{
  "d_model": 128,
  "d_expert": 160,
  "moe_layers": [1, 2, 3, 4, 5, 6, 7],
  "normalize_top_k": true,
  "routed_scale": 1.0,
  "balance_loss": 0.00121,
  "balance_bias": true,
  "n_groups": 8,
  "groups_per_token": 2,
  "init_std_router": 0.0197,
  "norm": "rmsnorm",
  "optimizer": "muon_variant",
  "train_tokens": 237800000,
  "steps": 4983
}
Below are experts of layer 3 (counted from 0) of a mixture-of-experts language model. Rows are named router (the router's row for the expert), gate (a neuron's input weights, with its number), up (a neuron's input weights, with its number) and show model dimensions 0-127. Each number is 500 + 25 x the weight over its row's rms, rounded and kept within 0 to 999. Numbers have three digits each.
After each expert's rows: "comes after" lists some tokens at least twice as common just before its tokens as in all text. This comes from a sample of Wikipedia text that the model never trained on. Tokens count by the router's weight.

# expert 38
router:499510454508482523490519511485485469482489462484515483509495493494495509510493466483479490515447509528470465453531467500471487493507433523457485517434518494532473521498508523499504510517449555472498505555461490471495494503472479523491514504505491533527507507523485515527486490491499485488474553500525448539488481529460505505537490469498455538492503513490458510523550487501507481528474
gate0:507497495496485473532531546524535471507547489473563524452512510476519502497487501490526501534542502519462484529499520503497469494493484519443519530499513462532490483514516518529497522435456488514518471485524494524480484473499505452476495531533523529505529529467451468536496515526514514474496525504515488514488461447488492509508519492509482540484502468502489478524519507509484524545544
up0:488481508469517506474470492520502517476467511486474499533477516482485470512508492468478495481480510502500522431504488501532502501530518486512514475489524555547543505513521502485499510530567480486498529512503520504485548521494508553492546475478465500500462528516539533461486524512471483480481474509484503500493450552491491455521441464470528471504474492518490535489528509470499492461493
gate1:475483489500495490489488529463507510530473488505507547483426470479463472489487504477523488519476558493515478540498486518526499505500481478502512497503511464520481545514479481486470523555483516548505495501497509490496471496463495473447506511524532510513517472518484451510493510542509506527478484526550496506517500547485474483523527447525484492482534543475475532519497467543448524512489
up1:502527460480493476538503526472519503521486530487504446505520477501527477488491532510548502494468543485533522527479526484531511497485492515497476517526491450477478470507523510503505507478489532493518503548502505441526542470477470492499483460458487536513476538545470492521495490491504520535475543504537455553519516492475536522534487493472474503525490512496492495507475529509554513456504
comes after: "1", "2", "8", "–", "7", "6"

# expert 33
router:502492455478529506516513524513492476489446465478550478568494475523502516490512495503473517488469484527512482477508500506529516534472488508473470500495491489522464482476466494491539515492507514490504539500480457459465459504490482493438509508472541495473516526499484549488468505510502474466497564506525441502502481549471521498532492481526472499489470553490475465526502487514495488509482
gate11:525499523507478516471499520491500538475522488506524527478529490480500461516542517494505505513456461506513475524470476507529495531450502495469504476494465500559527492527460462519544500527497463513471557464453520486513499527506500526465524487500486545491486526516493475525481474496493502501492483436490460507515544491474471475494525514526505547478438516505480498493476484536530507519516
up11:489511517477509484493569520502492493451485532487511487534489554438483498489547511444506464509460465437485510509498453530452520494477529497551522524474483477506518568517515510498465474473542496513508489516477522491515499497469508522498515514500477516492514497484505485513513513545526501495464480497484498473536505489470458477470496517484527455524507478484531505500493528491513479496511
gate12:468474504500464508482500534522518484470489468508485509505481465459492488487476494551440466526492502459451526490501487513510474457475481490498473479545528512497487525491486453506480502520493544509521484530503507485536490490500504445471517496506540484510491495485491482507499507554521490485474530476508460508474491500445489532506504458549434519530552519500505457510505534523493510516482
up12:493505498499464469514490483524520511479475529539476508537512460476498482496499506499485505516466506450458515468491496511514467468488455473547506481491544516532468533529516509511479464490520549491527477500529461490476568504472505484479506499531502512489480522505510526512489521520483466452466501503513485526483460480469486516513523487515487481549528487450482482541516537516498567489475
comes after: " | ", "–", "0", ".", "; ", "1"

# expert 40
router:497523496483473495487545534463496451460516498514518468476526524485536480450494488507514454499456514540487490466522527499527483519471490513453495476504496467528496506494474559480501514497464534496484500501483486502491454480464452484506514500469516474515517525515480541490486523509491515514459506494540457492499496523479477483501490478483492494472505507444434464566504497506464492509508
gate3:511541474480451519484500507534480497486456481487509459502526525485508526507498529519507494466464501499478483522505490502466483502493526497528530464518501506479509533532469547490486510435496527509498550509531466500516488500485467508476510538491522533490503510532524490509474498509536518522479488498532517503471493514512459501519454486485449543531468525457542536461467514518464495554460
up3:490500514490497485492535513462507506574484524515521525515514464526519492467534460505519443476512507541489517547537490480508478487521524490510485506506525478504532484482488510543498496545469505529498453497473500522488474525516560510493493479466512524518542520455500505488506467530544545485488519471509435460474527469517466472500492519489524510509512529507483522492530519489533522522503
gate4:470506480483507456498534550500504458479488482542508482523510492554492492547504468466494544497476567541493491492515468523547528494497490467489536477480529470485532507464487481522479470532504476531489503498501518533494475490492479496545501492525491533498483506494476502496483506466491501476513493488478504448506498505449473476486506533492493544462477488523486564507504460475464477516536
up4:442465511488494450532533498525524461460499540509446503507516498502484520500527476483465500525499517530506509497483504500541518458511518517474521501528520454466528478487523483513485447495506489538512446507517458492461490521466475515512467496498457479517454523497492518514495561470480493453484530479496510460507488505476446503502486514484526512489513488516458502463493477482472484509482
comes after: " |", ")", "\n", " |  |", "==", "==="

# expert 26
router:491534469510500516502527546493508506461482445491515513523496485484525511499515453504489492522473501522486466454499536519482452486477499510459466485477502495561500525461484502470502494496514530491483536514501467458496500499485492471433512535489528511524521537484463534468484535471517469484487541484475494490496486563482513483530502491479467498500490536498491449495480465525499459534476
gate3:499550512471488473472496542489493537466477479509498507538529528480475505506471446542433499523443459481549527507468509442519485512500463518545515528476526488540499492498497514520490476499514482457552476502534499529496527501499524519498497532523477493505491524467517501468525495480541533497510484519499499499465461493504475477525492525505472529489509507515462500477510519486462483473514
up3:513529466520491467509548524499511500511533487503474506501484481552464484498487502489509461517455496466498447523491483484507426530523481498498499481472496483565522499505517459533521488498518497533543523505505502560514520509514511480490470538530529470473541504458448472517482455497510518504523505473522510495503526463462490474513494509498511533443485498479505518521522517514500531518522
gate4:551481451530499433515546535484505488482532460503493475487485513488498502505477476505493521520489502500494477535506481509476453500453479534522483494473502527493470520486452484464496488511456538486467536495506520520503513518484512477449540471488446547489481476514486523434496503488475528536514507504510514466484480508496517522476482465495476530488484500516458517486470501523483551507507
up4:482543530488501487492487485486501499485501520485497527444518483523489485486468523494489511446521481450490490493472532457552503480503503437477448474495508482501489489504529496519525570498520472539501464495502458501474499493448483531521480505486528476510480511476530483541532478518499445515499515483488493537527509509504456502523504534513481447464473485492522516501535507493500450480498
comes after: " | ", " ", "| ", "; ", ") | ", " ("

# expert 50
router:444525507484489496483542536479544460500499481519503507522486503474485485497517495510482498501451486519463505471511498510488479551488469485490465501489503450537470511507467528464516516490522506489480498521465475494489459532463491493460491472493521542490502526499466547474487506501505494461461517519516464542540515529492529479542485510532511521456478516523481472512530445537451479500482
gate0:486510475490478513489516540480561478527455486493491559466492508524460507504530453537468473458514482462478506477514471523535488472487476522522496507526529459482504511454480518471527509503462506544505484491541504460504497490492518504504449457501512507476494568532503479490508512538505479462482483459514502481509521482500477478474514522483500497453504483472500516495489469487494448519507
up0:519502537521504493485478526528472482533455489541471502482513504499458463508499520525512521483468481448498518482523492500521470491529490512498527562516523497566517461443516511503494511471530492495485546501465488496522504471489521508514453428499483474497482469513492448483492514498476474476477541481513450526485486464509483485489531469470508502477500484497484516499494462488457471502525
gate1:491510510496485523544495496447486495450491462501542499530462422477502491522492469474514497509490518510533502491512537496497483516490447492509450506509511438494501536492512510512546487532502519492503490563485514497446502487465433505516517510492482480497504523468510516509436497503521521508466515515535508519496523488535501512480496518464537492508495516546521469516521495461469501505508
up1:491520535459520472463500510496511477483480474477461494506509499479480511489527491489492529562511481493515496488491520505517521502461527500531508500518543494481523496496510488532499548531516481494455526460474523517509538511483481520489491514489532510448510517466490484447543493556490488487524556539512507535479531518467521481489505557508489555494542484520507543561523498493495506494527
comes after: "\n", "\n\n", " |", ")", ",", " was"

# expert 45
router:506542496476506528489506523517482494508479441494497532544509499538507524481527473498468496503482471497470513477516515498496459482474485485494470500470518465506482529482499499466482463507498526509458553492481469486476507523470494505481532548503498498490506533506506540498500555470535456457487506497534446570503477517464531479528494501487449525462514538530470483513514525524496484526496
gate0:528515507478541458466496453524526491526499485489481524473514473491528535502518504487498488489478464472502497466480471452492459517526472500521516516507489453511511494516502514501486509477501472553511538459446516518530496513481516468494516514557550500485508548501495484487491536525501483523506540472486465458463486510499550498515478481468500533464428502506535487495513504512533495524509
up0:464520491551491533493485528482501513448539527488517478495515515531443485480499558503529517524492512505520457496515496523551520497478464494466523460522495521499489524485504523500489455490488530496474487500509501462495492442500518563519475442483522464501528516484521500475473506506539515503503510511463512478491525486516472496506501546496546490533481516494560478508459466495515492523498
gate1:492533509482556498552503527502493490485455510488537467531537526553502480497511538486495517510497508505501518524509493512523509510534512519505519519483487466535523518501489534495494493528518458480542523458482502543474531501442488534478548506484504522515485473449517483477556469480473479486528515451483512512466503540518499489507488519498476528517485535498487520430496521513481495483464
up1:515484484495524555500528513471514482487454528507511475525534502526492493476546485493502523536476481474475494547497543526490501515492519490516466512475523473508542523502516571496462447526483449509492488505471499490500531471480483518509508489498471542547476510481539483487519537511503482466508489474450507525499481522542518508554510533475476490502496528526501485481499526478519519470450
comes after: "\n\n", ".", " =", "==", " ==", "==="

# expert 37
router:514547471497516493529526557465484458496484491489540533521499488509509485495519461508476468483449486496520453487466529510505478500466480533479500524491519485521475515499460519489503514489505543468497492507484447493482483497496508529455516518470506508515523527490443555502479504485520471489487564523508444505515473534478513509545501518520473495456496537519460469520505524524494485520497
gate11:481501467484486493493494542515496472535516518506502542533503502490487501484429498519522502530493504431529537482516498486499493532509437523527467537518528488468504549476464500524500474531486484480520475495464512485437480481530527511500502490564525541505524522466491500508505505511492482488526474487531536494493480476503526449496484502520501514503489524514507501535508454499452527497459
up11:500529505516508504465538498493471515496500554492464494483522509537531502507484484494476524489497499500495560486549494490483504495504462528462487516489518502512504513475497523534509496431527493493505484521500512529465498472476506506457454505545487467484491515478535546497467503453501480489466497505500513429471462491471490454523471475542482473483519500443521499514507534493514539464526
gate12:496474485493514514498533548526458510519534486515481518498496426490475528502444485543487463505491473507514481472479536479506495540462474480467492487491510491576519506485546493491481489514527498482507524496528522566504479473505518527474520502524556506514496541489489510523468542543501476510505519509488475470495488511521500496493467514506494517490470483482449547484475482526502474488530
up12:487444505528494519510485483486425519487457519510492511532457527516486513523551469498542518538504511507440492496472517452481516522464503509546493524560488511474504508495465531479460498463531489507494490489502508551522528472522498467494508505488479536510519505496487479556523506538440511491511458511509499500491527490470551475502519478504481485500498505503478506491539503487528508508502
comes after: ".", " | ", "°", ",", "′", "1"

# expert 14
router:507494462475515527504494557480521454514441502499495476548479530526508488478531460501483476509509503520509508501525501508503486494456456497453439477470508478519490536511506529501507504497484525479469524559449485512495473532493452480496477498458497521496502504532470532456491518475550504506488552499500466488519502522472494463542503515505493515511504533471477464526516512525519519517479
gate1:486567498503531474554494522524513512457495538500563520486485478538458514501486483505498489476496464504489513531509524498481434485509502574498461477511501516491480462522506508480503476485512546504484479540497543529460511536535494485469513541491517472497503547471471475480499504494514510541526490495475498489485506512534521516466533486490522501497512504468500530520527483495508536465474
up1:481524456505508524516524501478488513500507491514542516479475510482537499515477513543462476473515516476493489433480503476491510499538471456501506530551486482534501474451506477524538532489489474447498474506491478482496467481479476505497494499489495480534488477502548482515503538486520509502508516473519477486500485500488420519496500488496520509436464513499478487492453536504516578497496
gate2:554491509489521497486508523501516495511461476463507472453502489508477512481513490486461491537530537457497492509521511504491513533504493522482465524471476519492490481518509589441453511488523516497493511561456455469508521499498512478488510521524441527532488459521531510502516489492527455472446507476533515515507485506482487550519460508504473498513506494490481523482479512495498500507477
up2:492523477511497435522525516474499528457502520484513486478471514454537456433505460502540512507511548532464496511480520501516520492474519508468459502488429499516496491480525504480506516501537512469520526522430541539513473520498509519506512469504500498519494474541478461516506504537486521496494483535521509516464489526492483464496507513480502527504529495456519470535492493515520475498501
comes after: " B", " W", " F", " H", " L", " R"

# expert 4
router:522549502463512534506531557459522484506483464502509509497500476506492486460504426538508512500478467546515501498475533487499472496478495492511508504505498467522440502469480499493497483471500487522491531506500484452486470491512510503436492492475557515498500515503458526486441516502493509494464512491491461506501470530477502451517492485522478533480468518517460467538519507524474514487460
gate4:482498499535487509494533527529558502459501513505483514468539498499500505547515455532494523492470522525544551509503484489488521517487427528483482530554501546530524482511486508507495461481522503491526504553502549518518510465506485526472504521565557517485469478508486490494485476517480506492481494469502504492494499511493485494501542478508503486527492484479552530489536505483489543488467
up4:524543491526470482510479510490448496544504473510500491524458494528500501474480480505456460489495451478509511461480467500528475461539543495490519453492474487475508520506488497532491474455531500513490493458492467492477513504478503479485499492474430513518498521515509545496503520518525489499535494500501487485491461480515562493543455527490513520479469511514454478494505475546496490521551
gate5:497515497518470506487485478492462498470488463505540517500503505512495495499466483478506484555462468511497506558461517519491498548563457494559468466489493493506492505515494524515522469502569532471500489482505485527484508463512480482459468408481484481502527524502523525493489500508493529535474526512519477541495501537484480517498478486470495478498479550491507510522490488496461497497488
up5:504495482476477477537444504486467449500523492484500521547532461533481516499513486467447539545524523495503483479512506532498504473517525501492526528497513552482486458486492483488509485527499481508486505478550508486499528502531480504514532484503513516548525546517475522505525526497515479509513494495433503481486481488506503512535519551498492489433510461468498517449510517543536496528498
comes after: "0", "3", "1", "4", "6", "5"